Experts of a small language model.
Size: 9 layers, width 224, vocabulary 32768, 22.9M parameters.
Training: a variant of Adam for the experts, 291M tokens, 4436 steps.
Below are experts of layer 4 (counted from 0) of a mixture-of-experts language model. Rows are named router (the router's row for the expert), gate (a neuron's input weights, with its number), up (a neuron's input weights, with its number) and show model dimensions 0-223. Each number is 128 + 32 x the weight over its row's rms, rounded and kept within 0 to 255.
Before each expert's rows: a language model's description of what the expert responds to. This comes from a sample of Wikipedia text that the model never trained on.

# expert 33
Career and role words in biographies and infoboxes, such as career, politician, footballer, role, plus "also" in "See also".
router [106 201 138 155 134 169 142  96 170 141 169 160 157  80 149 177 138 145 165 105 167 137 153 147 101 118 156 120 105 106 206 129  94 149 109 129  67 136 174 123 155 156  86 119 138 194  48 174  75 137  92 184 132 144 111 187 196 153 126 143 111 128 117  75 121 152  89  92 109  95 160 131 144 112 133 120  92 144 128 132 143  88 152 115 166 105 137 125 109 177 109 191 149 137 108 121 121 120 154  90 138 143 174  69 148 109 126 211 141 189  75  65 150  74  68 166 151 100 133 147 114 124 140 106 103 110 133 168 143 145 123 138  82  66 127 162 193 111  97 114 143 102 146 212 156 156 130  83 119 147 148 129 173 110 137 110  88 127 115 127 182  96 125 139 139 160 154 119 130 108 188 131 104 150 134  99 140 137 156 127  76  98 107 177  88  78 144 101 185 159 103  79 165  67 141 111 130  91 148 148 116 124 109  81 146  92 159 178 117  98 132 101 113  88  84  76 139 150 106 115 132 134  91  89]
gate0 [ 96 122 137 161  93 110 111 148 183  77 168 129 164  87 128 188  35 129 122  72 144 152 102 119 193 142 130  89  77 101 136 127 102 139 149 137 105 112 124 134 127 180  82 121 176 150 103 145 133 105 103 122 120 174  95 180 151 146 120 163 126  96  87 131 178 121 142 155 100 128 152 138 136  59 163 101  84 160 115 116 118 108 152 155 130 107 121 122  96 149  93 114 169  87 127 148 125 117 182 156  85 136 157  93 145 154  79 121 146 114 153 140 117 161  70 157 167 152 110 131 134  61 168 173 134 168 138 163  91 108 118 141 154 106 167 149 131  98  95 138 161 166  81 124 187 154 204 148  88 111 131 136 150  42 129 143 111 128 132 169 147 131 166 131 112 105  46  80 127 117 111 145 133 144 102 119 129 133 157 125 112 119 176 115  74  86 139  96 139 116 125 137 177 171 144 137 158 102 144 157 186 147 151  67 162  50 142 130 138 113  98 176 139 126  62  53 170 105 145 108 103  40 157 191]
up0 [123  78 144 137 109  93 138  74 149 101 124  93 142  66 119 135  77 153 127  56 135  73 126 108 203 121 149 103  87 147 168 129 110 110 146 174 141  92 153 109  86  97  85  86 168 171  85  91 131  87  56 127  88  68 124  93 149 130 136 191 140 101 203  65 145 177 142 160 131 127 156 141 120 115 141 171 100 126 111 146 181 178 142 144 148  87 121 125  99 118 138 155  94 141 134 106  61 136 147 144  74  79 114 111 122 117 114 137 101  75 107 100 157  63  89 150  68 172  88  91 165 115 128 203 106 142 157 164 124  94 136 174 116 127 124 150 160  39 110 107 204 106 135 146 163 107 181 151  61 129 119 132 146  72  85 119 140 117 170 151 119 118 147 110 125 114 124 132 141 113 155 144 131 135  85 127 166 123 136  86 171 121 136 122 109 135 140 131 121 128  87  71 157 169 144 142 136 163 171  97 156 143 118  76 159 129 108 128 122 210 107 181 122 137  89  92 110 133 156  63 139  96 136 136]
gate1 [ 96  72 104 148 131 148 123 153 132 126 122  36  71 151 195 140 172  98 174 129 112 136 124 112 118 175 157 170 135 122 141 137 161  78 167 110 131 112 148 158 119 165 167  60 125 148 109 155  68 120 135 139 189 162 115 126 147 125 118 120 120  87  86 126 103  97 148  58 106 132 105 149 123 185 123 143 127  98 151 156 110 136 128 168  73 172 102  96 173 138 109 117 134 162 134 182 134 126  99 141  90 111  87 159 101  74 102 108 119 113 161 151 134 113 140 128 155 167  27 102 132  97 130 142 153 117 156 124  95 193 156 119 151 121 159 122 160 161 109 153 112 148 136 105 153  78  73 173 180 176 148 163 177 109 128  54  70 165 126 137 117 100 143 122 159 181 118  65 148 207 189 163  69 101 127  91 146 121 138 152 156 164 145 124  68 139 138  93 113 158 110 127 112 134 147 121 146 103  98 108 146 108  70 140  98 169 169 165 103 120  68 175 141 111 121  93 195 129 169  99 103 108 183 135]
up1 [167 178  93  89 123 123 128 128 113  84 164 121 113 162 181 104 178 135 153 120 150 131 145 134 166 113 131 185 117 186  92 152 168 114  96 117 125 140 108 118  96 103  94 172 109 112 167  84 119 100 139 142 143 163 122 113  97 107 106 179  87 211 134 103  20  77 132 163  90 178 126 100  89 121  89  99 123 141 152 139  97 148 135 127  75 104  91 156 103 164 160 130  86 183 172 112 101 134 124 104 139  82 109 122 163  63 107 132  86 114 190 156 127 233 129 118 123 126  98  91 154 182  83 155  90 185 125 135 147 133 146 142 127 106  99 161 134 104  89 121 175 133 102 107 147 100 100 142 148  97 157 121 112 186 157 164 125 137 136 107 135 119 137 115 190 114 165  98 174  89 128  82  64 161  83 105 127 103 149 116 115  95  94 144 173 135 134 123 148  84  53 114 142 104 177 114 113  59  57 129 160 170  73 154 145 139 129 124  92  70  84 150 136 127 109 126  83 134 133 163 147 150  92 106]
gate2 [149 184 102  97 134 126 104 133 121 133 107 104  71  91  65 143 115 187 145  90 126 137 167  69 126  76  64  72 147  85  66 144 107 142 107 116 121 139 151 146 156 112 115 118 176 150 171 183 163 137  94 152 124 127 119 128 148 146 133 157 134 207 102 123 160 209 125 147 154 149 125 143  81 192 130 137 139 113 126  96  96 116 116 119 183 118  83 128  97 130 130 169 129 135 136 106 102 176 103 119  44 143 124 105 118 106 144 126  95 139 144 125 163 180 110 135 156 125 152 115 129 140 118 104 156  64 118 189 140 146 137 107  95 126 181 180 128 103 124 113 124 136 178 138  73 109 198 145 142 162  86 135 120  46  90 124 101 173  97 153 200 182  51 166 163 144  98  75 131 156  92 130 144 142  64 132 113 148 117 140 160 133 168 156  84  68  99 131 148 153 144 150 143 161 187 134 154 158 100  74 133 149 160  70 135 129 111 176 134  53 126  82 111 138  76  99 164 151 136 124 140 141 108 157]
up2 [114 113 118 125 145 171 174 153 145  91 137 195  81 146 104 104 157 135 114 147 194 134  69 124 137 114 133 124 102 113 124 147 157 154  88 118 158  86 125 109 111 169 129  89 131  78 130 110 185 119 116 154 110  81 132 127  93 141 131 165 162 108  89 121 135 185 153 144  99 167 173 153 144 118 125 101 114 184 168 188 159 120 172 149 103 100 153 110 103 140 115 109 115 115 124  85  92 145 117  95 166 164 108 104 132 192 138 161 146  85  95 145 128 104 145 130  70 100 151  92 173 153 127 140 113 180  95  81 163  97  89 124 150  67 116 146 170 157 148 152  76 163  71 111  93 143 163 175 166 140  91 141 109 167 161 136 182 106 131  94   3  82 171  84 139 122 109 134 131 128 156  90 116  84 135 128  90 118 157 156 144 150 114  69 169 150 141 137  49 129 129 153  89  72  65 131 130 179 183 153 159 155  73 147 141  83  83  75 142 171 117 171 118  97 154 116 127  57  96 147 125 110 127 149]
gate3 [ 90 163 145 113  68 113 141  88  61  96 187  71  61 123 158 203  71 164 162  87 189 143 137  79 158 115 129 172 116  97 136 132 105 160 108 135 182 125 129 118 107 162 130 113 194 129 109  69  64  78 144  85 144  89  95 129  96 143 127 129  85 145 158 153 125 127 140 130 140 154 120 156 119  99 117 123 135  80 153  89 164 133 130 147 132 122 141 145  80 162 170 194 123  74  61  90 108 102 109 150 142 120 195  97 125 147  89 114 160 143 110  40 112 127 144 161 124 144 158 134  93 114  91 123 145 158  70 112 130  76 143 121 102 103 124 112 163  89  80 150 131 133 126  91 162 130 146 102 106  96 174  93  94 149 134 129 135 140 150 160 131 157 151 158 203 190 173 121 168  87  98 157 101 119  95  81 159 140 121 120 153 115 155 100 121  99 119 127 145 169 144 106 120 124 136  86 102 134  85 111 188 114  99 104 133 163 115 175  98 174 106 106 104  86  82 194  75  70  97 141 143 128 142 193]
up3 [ 38 170 169 147 118  79 132 136  95 124 131  70 156 124 151 138 131 100 110 133  70 136 158 113 113  91 107 128 149 122 103 119 127  99 124 112 132 171 121 109 153 113 193  63 108 122 152 101 119 134  87  94 137 128 114 155 185 132 126  42 134 131 139 228  81  75 136 120 179 111 177 134 191  87 149 156 165 138  75 103 126 133  70 130 104 143 136 107 161 126 151  91 135   7  73  94 131 140 161 134 151 181 138 170 128 110 144 127 144 142 120  90 114  93  83  93 157 114 151 169 142 109  88 113 120 128  96 135 140 121 117  86 134 187 106 145 147 179 152 165 125  83 131 129 101 122 149 101 128 140 159  55  91 149 118  98 165 103 145 143 160 122 182 176 164 150 143 149  91  99 105 101 147 153 133  93 172  88 140  83 137 140 101 102 115  88 128 163 134  63 178 155 105 188 122 147 155 125 162 102 111 168 124 110 108 120  75 140 153  87 127  82 136 126 158 133 158 146  73 150 131 117  31 137]

# expert 37
Prepositions and verbs in narrative prose, such as at, between, against, down, built, serving, expressed, including mid-word verb pieces.
router [127 183  86 126 137 150 160 215 167 139 101 157 135 109 168  98 160  84 209  90 161 133 102 121  81 138 120  94 132 155 139 187 103 146 127 151 123 116  99  86 175 135 133 165 128 208 175 141 136 104 192 170  89 114  72 159  87 141  96  90 115 157 106 127 161 125 165 165  58 123  92 165 169 151 141 111 134 145 146  89  68 122  97 180 189 151 136 106 121 174 123 155  72 168 143 140  90 125 133 101  51 144 188 124 120 122  99 181 149 155 100 141 137 176 120 101 129  90  96  52 145 149 115 106  99 137 113 109 103  90  83  92 137 114 190 130 185 173  95 157 141 113  70 122 159 164 129 120 120 173 159 133 130 133 140 101  95 125 138 101 149 110  87 147  95 166  70 100 175  96 119 138  99 140 121 121 170 171 115 190 111 112 136 219 119  99 151 102 144 137 179 104 148 138 153  70 152 128 140 132 104 132 125  82 146 147  99 159 147 173 114 151 114  98 167 120 135  84 113  90 126 124 128 103]
gate0 [ 93 156 118  72 152 119 153 119 130 165  94 114  87 136 121 126 102 151 113  80 116 144 148 135 192 122 149 105 121 166  53 104 162 118  79 125 109  91 116 165 123 175  90 115  90 114 100  88  88 110 141 132  88  60 137 160  86  66 166 208 149  93 162 132 113 154 205 126 101 130 112 109  92  98 133 175 127  91 147 175 164 124 126 133 207 146 163 129 180 141 143 166 121 108 128 140 119 148 113 131 189 122 147 130 142 158 138 109 108 109 138 120 137 117  96 149 105 157 178  66 145 180  62 113 146  61 146  89 126  53 117 117 155 186 118 112 100 196  79 167 164  91  97 155  58 162 157 133 122 189 133 149 134 101 104 100 123 147 140  69 136  83  57 122 169  91 126 167 136 150 102 139 142  77 108 125 157  57 193 142 156 149 127  81 107 104 104 130 174 189 146 115 153 161 149 128 108 159 162 138 145 127  98 136 151 146 137 141 158 122 135 103  96 101  89 120  65 166 149 126 122 161 135 146]
up0 [109 142 163 142 123 159 148 147 156 143 118 130  70 145 131 143 102 155  96 153  97 150  76 114 125 139 163 103  55 160  92  99 148 190  72 137 156 134  93 138 106 140 129 102 132 109  92  51  64 108  78 188 134 101 120 164 147 138 143 120 153 140 149 105 105 141 132 123 102 115 107 181 130  98 129 168 120 127 126 138 197 130  89 102  64  95 102 113 152 111 171 178 157 174 156  63 163 115 142 109 100 177  71 141 140  94 106 192 107 103 112  96 154  51 105 189 106 173 134 177 103 147 141 140 126 120 115  98 186 132 148  55  76 168  88 124 128 213  84 148 164 161 159 207 158 138 150  86 139  84 112 167 143 129 106 111 151 122 171 124 114  94  76 115 110  90 150  86 168  80  91 156 179  83 125 100 120 135 138 122 131 103 153 116 101 101 133 148 102  89  69 126 128  93 154 172 113 119 111 161 124  73  97 162 136 149  99 157 107 133 138 107 124 102 135 111 141 141 128 140 130 105 108 230]
gate1 [134 174 143 171  80 143 120 112  92 162 148 194 190 133 147 118  71 114  77 119 100 125 120  72  97 186 134 117 140 140 136 124 102  95  75 128 137 169 105 163 113  91 147 157 133 167  90 103 125 202 107 160  91 137 127 184 143 102  96 100  74 156  66 126 114 170 107 119  65  79  82 135 117  85 114 127 143 174 150 122 238 169 175  66 134 113  96 206 121  92 111 156 106 153 153 106 166 134 192 109 125 136 138 132  97  64 111 147  85 167 130 131 123 120 118 153 138 136 158 131 122 127 159 133 138 129 112 126 141 179 164 132 114  97 140 100 126 162 130 130 138  96  83 108 105 130 101 183  99 110 175 126  88 108 164 132 160 130 126 150 188 103 102 190 141 115 165  99 149 114 103 140  94 190  87 156 187 162 129 145 121 105 121  75  75 111  94  67 128  97 120 119  82 109 125 130 115 110 112 142 128 133 123 131 129  80 178 142  70 139  47 107 107  81  51 168 173 109 115 134 115 121 107 135]
up1 [ 82 115 113 125 108  92  73 136 108 148  88 186  91 152 160 157 128 169  98  99 135 100 141 147 112 126  61 175 173 143 147 115 182  81 109 144 150 146 111 102 107  78  90  97 105  96 105 109 130  98 138 120 198  60 108 159  73 138 136 219 136 127 155 148 155 113 149 124 166 121 206 142 151 127  91 133 156  83 145 172  95 102 123 126 170 136 165 111 145 163 114 146 144  85 136 140 111 156 106 193  90  63 124 107  82  96 129 101 139 152 124 138 167  90 153 189 178 104  96 113 132  83 141 146 128 162 154 168 100 150 120 167 144 131 182 104  88 115 192 133 113 186 144 122 114 127 122 116  92 137  17 163 190 115 118 104 147 157  76 103 126 105 104 113 166  82 135 146 122 134 154 102 141 124 157 106  94 126 104 121 191 189 130  58 107 128  92  81 201 120 140 119 140 165 107 155 130 148 148 135 132 118 144 172  72  80 153 137 126 107 159 168  95 145 129 174 138 120 181 124 173 144 104 151]
gate2 [135 147  65 125 129 118 150 119 153 152 131 143 130 102 179 155 111 139 141 153 150 187 114 165 131 124 168 144 114 101 101 169 134 189  71  58 118 111 110 139 163 187 148  92 104 112 132 138 108 172 156 105 144 101 159 177 158 114 189 114  92  57  86 171 142 154 123 100 117 135 104 165 120 105 106 171 113 100 158  95 145 140 173 125 133 119 119 136  88 109 170 150  97 127 103 128 172 134  92 118 146  94  92 106  82 131  70 129 130 145 154 180 143  70 102 130 115  91 176  65 152 172 133 134 128 148 103  57 185 133 102 102  62 128 134 101 179 118 154 104 150 132 129 101  52 163 121 159 114  95 201 144 137  99 115  77 126 194 141 145 135 139 135  84  89 172 140 118 149 152 119 149 120 102 103 118  63 170 127 103 112 102 138 162 111 137 100 144  65 170 149 141  91 104 181 144 125 185 139 153 162 129  94 147  75 191 167  78  85 122  85 122 117  56 149 157 137 134 133  60 137 207  91 135]
up2 [163 148  97 171  79 103 150 134 185 102 118 157 146  84 201 107 111  55 109 129 177  78 128 103 146 122 168 126 156 134 151 156 142 132  47 162 131 130 112 108 165  90  80 141 126 144 124  77  68 127 140  88 121 105 151 157 152 107 105 129 111  96 114 139 147  84 132  64 104 115 102 115 145 135 169 148 146 123 158 184  70 143 163 150 136 156 127 117 109 166 121 136  90  80 148  74 138 101 168  80  67  93 120 114  88 193  59 155 109 146  93 164 127 118 114 100 124  67 116 182 129 123 134 137  82  65 112  63 162 105 135 127 101  88 122  82 192 148 116 123 164 176 107 133 121 166 146  99 182 123  89  96 138 147 119 137 110 147 111 124 135  80 102  62 129 100 113 112 121 108 113 110 140 168 143 161 120 156 100 147 156  63 158 102 125 140  86 106 103 139 176 102  99 181 151 142 132  95 128 123 112  77  88  89 164 128 126 106  97 118 187 123  63  65  84 126  96 104 167  35 134 117 113 124]
gate3 [110 139 112 143 179 129 196 177 129 163  87 153 113 108 119  78  98 114  91 130 113 171  82 123 146  58 121 136 134 105 193  99 156 149 134 182 137 133  98 142 115  88 162 102 101 162 173 123 107 150 130  76  91 117  71 123 110 172 106 201 158 131 103 116 207 150 139 114 125 136 118  62 153 161 105 120 151 140 144 139 118  87 137  85 112 181 130  68 122 138 128  83  78  87 145 132 148  88 119 128  89 110 114 113  71 160  85 177 147 125  99 117 150 176 129 145  94 143 118 181 171 130  71  62 161 129 170 140 157 125  81 163  89 118 146  66 101 122  95 124 167 162 130 150 121 172  93 169 129 104 140 108 134 154 130 137 101  67 167 149 127 118  85 127 105 133 148 107 175  99 145  85 139 151 195  92  84  33 108 149 116 186 165 164 111 139 140 128 140 148 157 109 108 201 164 157 175 148  79 156 125 118  54 168 111 143 155 109 121 107  65 132 148 151 122 105  78 134 148 119 168 134 110 100]
up3 [138 101  82 149 131 137 135  99 148  63 113 139  96 182 163 111 108 128 142 204 158 153 130 130 120 178 128 163 137 121 102 156 172 135 119  95  93 162 128 125 131 204  98 120  83 125  88 117 143  83 111 110 171  72 135 149  99 121 116 155  80  84  93 131 101  78 124  67 131 139 155  80  52 144 110  54 110 101 132 198 115 127 171  97 114 145 114 172 126  71 138 149 176 177 142 153 128 134 128 105 157 108 118 141  93  79 131 125  88 121 124 149  95 134  91 129 106  96 187 145 144 127 167 168 136 128 172  92  89 130  92 117 169 104 109 122  89  75  87 156 158  96 136 111 132 109 152  79 126 140 121 132 162  24  77 178 107 140 144  82 140 160 181 125 125 128 168 113 115 115  78 130 120 113 107 194 177 139 141  65 131  67 110  74  91 174  89 124  67 164 130 151  93 166 134 172 166 125 163 105 135 102 158 115 128 172 142 141 165  91 154 121  74 109 123 146 120 122 130 196 171 112 120  81]

# expert 39
He, his, had, has, won and list dashes in biographies of athletes, especially career and season sections, such as Career record.
router [154 152 124 218  83 149 189 137 156 138 150 139 197  86 174 160 126 148 211 116  93 151 156  89  88 123 146 124 142 135 149 143  81 145 128 159  98 101 186 102 145 138 122 136 181 130  69 162  94 121 151 164 165 130 110 125 132 130 166  94 147 121 147 130 131 100  97 135 124  53  70 141 205 119 160  85 145 160 115 112 118 125 163 121 149 166 141 112 120  88 132 136 164 127  65 168 151  77  74  91  95 136 159 118 175 154 146 202 180 126 104  99 135 109  80 142 140  92 138 167 121  85  77 128  75 158 101 152  82 162 103  70  71 123 124 119 140 123  89 127 140 154 153 165 207 167 156 143  88 124 166 111 168 113 141  86  49 145 125 116  98 125 114 124  83 168 101 109  82 165 161 146 132 125 179 122 125 118 132 151  78  95 110 159 108 121 149 131 196 151 158 105 139 152 130 106 140  92 130 146 135 130 147  91 164 147 165 153 115 151 167  53 100 114  85  76 143  96 113  85 163 111 127 117]
gate0 [140  88 163 148  87 104 153 128 121 132 138 105 160  92 148 136 110 115 120 113 119 186  85 169 168 161 127 107 149 140 187 138 140 119 150 106 127  91 109 135 103  72 140 107 143  86 134 121 114  90 165 129 127 143 124 149 121  93 134 113 124 103 142 136 101 119 141 162 146  91 141  70 103 120  94 123 153 125  92 166  96 118 106 152 100 143 150 134 151  97 104  93 204  86 155 128 145 130  99  78 114 153 176 222 145  72 138 104 134 121 123 164 148 115 148 150 130 144  72 155 176 172  50  81 116 170  97  97  82 169 113 128  94 184  78 138 118 166 142 120 143  67 131 180 190 152 184 115  92  80 136  82 145 108 118  68 171  86 150 172 133 201 171  88 101  78 151  97 158 182 125 145  66 144 179 156 175 173 118  88 166 137 106 168 173 140 139 182 129  97 124 154  88 134 186  98 164 163 115 105  84 172 146 135  88 146 126 130 101  86  99  96 136 153 116 100 167  79 168 193 133 123 168 109]
up0 [147 124  84 109 133 127 111  99 181 122 100  80  62 112 100 189 158 141 118 124 109 126 118 141  97  98 108 166 184  88 106 142 165 123  90 148  85 169 123 126 131  92 153 118 160 101 148 133 160 163 154 175 161 122 113 131 144 110  90 107 121 148  94 156 137 144 111  79 103 101 110  86 139 118  63  92 129 128 131 178 152 108  89 109  89 147 151 158 184  99 132 175 166 112  77 133 174  94  88  68 113 208 130 130  98 118 124 121 140  78 104 140 104 155 113 166 141 109 104 107 107 141  97  83 140 117 162  92 162 145 117  88 157 191 104 102  99 206  20 100 123 149 149 112 124 170 139 188 131 134 115 121  61  54 146 155  89 135 124 143 198 153  96  98 112 113 144  66 156 143  86 204 124 175 145  68 121  71  72 117 157 156 116 141 120 114  41 123 107 110  89 116 121 152 160 156 123 125 134 130 108 122 188 145 136 139 123 138 152  95 150 169 177 161 147  98 166  98 144 100 151  94 154 117]
gate1 [146  84  74 189 107 128 160 103 101 103 161 142 139 103 142 182 125 181 120 157 135  94 136 102 100 219 165 121  96  59 175 108 115 193 114 232 124 118 154 108  90 161 189 139 146 162 110 118 108 112 132 150 131 142 116 123 166  40 139 132 118  84 123 158 145 169  94 111 174  88  81 134 162 109  83 158 141 125 100 140 121 149 106 100 125  90  85 127 133 117 126 159 142 110 120 140 159 100 193 129 175 109 143 151 136 139 102 154  87 144 141  96 126  68 131  34 117 153 161 119 118 104  69  93 116 159 138 158 129 127 146 106  89 108 135 101 120  81  86 135 138 129 126 132 136 150 141 178  89 120 145 130 152 105 142 135  62 175 155 160 148  80 138 159 129 165 204 148 167 146 146 138 176  99 155 102 105 118 125  84 134 121 125 163 117  65 130  70 157 167 133 111 118 117  98 168 103  83 116 102 156 111 180  82 192 163 143 124 143 172 105  86 124  92  81 138 167 102 111 146  97  59 171 106]
up1 [184 119 123 114  98 123 147 113 100 139 169 143  90 136 123 153 149 125  82  99 106 145 130 151 139 174 105  93 149  86 147  97 128 187 139 171  30  57 145 156 162 181 177 104 128 151 106 141 118 147  88 131 104 143 129 169 115  89 146  94 167 128 140 111 118 183 111 154 144 104 129  92 197  95  94  99  95  93 113 115 156 117 124 133 158 137 118 118  70 122 161 154 174 127  85 112 114 125 107  82 234 109 142 113 219 160 100 141 117 132 121 100 123  78 118  82  97 143 196  89  77 116  74  96 114 104 186 129  81  97 113  93 113 136  85 128 147  96 124 130 158 107 108 112 159 148 146 154 114 144 207  99 136 125 200 177 108 133 128 164 164  59 154 143 147 155 171 167 129 113 140 132 148  90 195  39  90 106  51 129 114 136 121 124 127 110 155  84 136 133 106 155 138 159 147 128 132 150 106 182 162 144 153 146 158 152 136 125 111 121 107  67 140 127 135 132 169 141 108 176  99  77 115 156]
gate2 [160  80  97  70 114  96  76 174 114 173 112 144 119 142 156  48 171 111 130 105  98 125 139  97 123 146 104 136 150 161 156 105 113  97 106 152 101 141 145  86 108 114 108 118 151 123 121 162 115 192 166 125  97 145 131  74 116 131 115 111  93  59  69 145 124  95 102 129 104 116 121 113 119 109  99 114 138 110 125 121  81 143 152  76 149 202 143 115 148  98 115 125  93  40 142 127 182 117 115 130  99 150 146 158 105 111 150  95 177 148 132 151 133 181 105  70 138 139  54 121 168  77 109  96 205 108 163  47  94  95 124  91 200 150 139 149 117 101 137 124 129 162 121 138 117  83 213 150 144 180 180 106 129 104  93 138 123 123 156 128 174 136 117 119 151 111 138 124 152 109 147 140  59 205 144 119 150 141 167 133 124  98 133 136 136 139 141 155  68 176 134 115 113 160 116 110 158 125 153 116  98 133 134 160  88  56 161 136 182 128 195 121 111  63 101 159 131 194 103 187 139 155 164  76]
up2 [122 153  92 105 115  95 131 173 125 127 166 124 144  69 110 151  91 136 105  95 129  78 131 149 121 101 108  77 127 117 144  95 142 206 102 166 105 132 104 122 165 153 119 138 160 187 158 161 117 180 143 194 151 138  78 126 142 121 157 118 118 122 135  82  93 173 187 218 145 134 175  93 183  71 115 119 114  95 132 140 125  89  78 135 126 111 177  82 164 126 153 144 114 108  79 131 110  92 139 144 223 160  97 125 103 112 133 167 130  66 164 120 181 139 135 125 100 135 116  97 171 128  88 132 152 136 118 158 109 124 103 101  96 180 137 102 122 145  97 107 109 115 117 135 123 148 129  77 118  91  64 140  89  80 127  98 143  84 153 123 198 123 165 127  66 126  90 154 150 132 127  97 156 117  91 172  81 213 187 121 130 125 125 122  74 137 136 176 145  63 161  95 178 161 134 132 125 115 125 164 127  75 139 154 173 138  97 171 162 124 120 132 197 102 100 140 103 183 129 179 117  49 102 118]
gate3 [110 185 132 136 132 127 142  51 111 131 202 174  94 162  81 146  89 192 161 101 173 176  98 118  83 121 146 110 119 127 149 124 116 142 114  99 118 138 123 199  74 112 107 134 115  90 144 141  96 157  96 136 127 108 119 113 147 151 158 112  92  69 120  98 100 103 126 121 126 124  79 160 180  90 186 185  91 184 165  77 146 137 195 154 110 126  53 125  99 125 162  84 105 116 113 131 188 124 147  91  35 137 130 148 142 139 135 117 124 177 110  59 123 169  89 129 101 104  93 141 176 156  92 143 121 146 147 165 127 113 174 158  76  46 114 123 115 128 150 110 162 145 126 131  91 144 147 182 114 140 107 100 106  46 170 173 124 161 109 163  65 135 129 157 117 138 119 157 124 115 151  81 141 155 123 117 140  90 163  91 139  90 114  98 151 108  88 104 140 169 125 152 120 100 218 109  97 110 115 117 154 184 177  95 170 122 143 138 134 102 134  63 103 149 149 111 137  77  89 137  94 146 143 119]
up3 [156  69 100 117 194 155 138 183 125 158 115  87 157 161 140 119 141 115 138 143  95 116 132 140 173 147  96  67  96 123 105 133 173 128 110  85 137  85  64 168 169 101 134 125 152 141 167 116 132 125 124  93 100 169 165  97 119 122 118 156  88 187 142 151 109  94 148 150 145 134 171 154 126 155 130  99  97 121 103 168 127 116 120 141  99  94  98  77 171 144 164 120 109 141 159 147 159 164 118 102  97 104 148  71 118  77 136 149  89 165 159 165  90  89 163 115 121 141 149  76 121 115 183 144 124  90 102 148  49 129  87 132 165 154 121 120 157 130 208 129 112 104 106  72 105 219 123  81 206 168 151 144 161 134 114  79 158 120 188 137 194 113 133 125  86 133  53 138 165 146 143 130 133 131 169 205 154 115  70 133 125 171  76 154 127 165 166  93 113 107 168 138  93  99 147 142 144 111 171 124 143 121  93 134 150 101 151 121 135 117  47  88 110 162 124  93 160 129 106  83 191  98  66 116]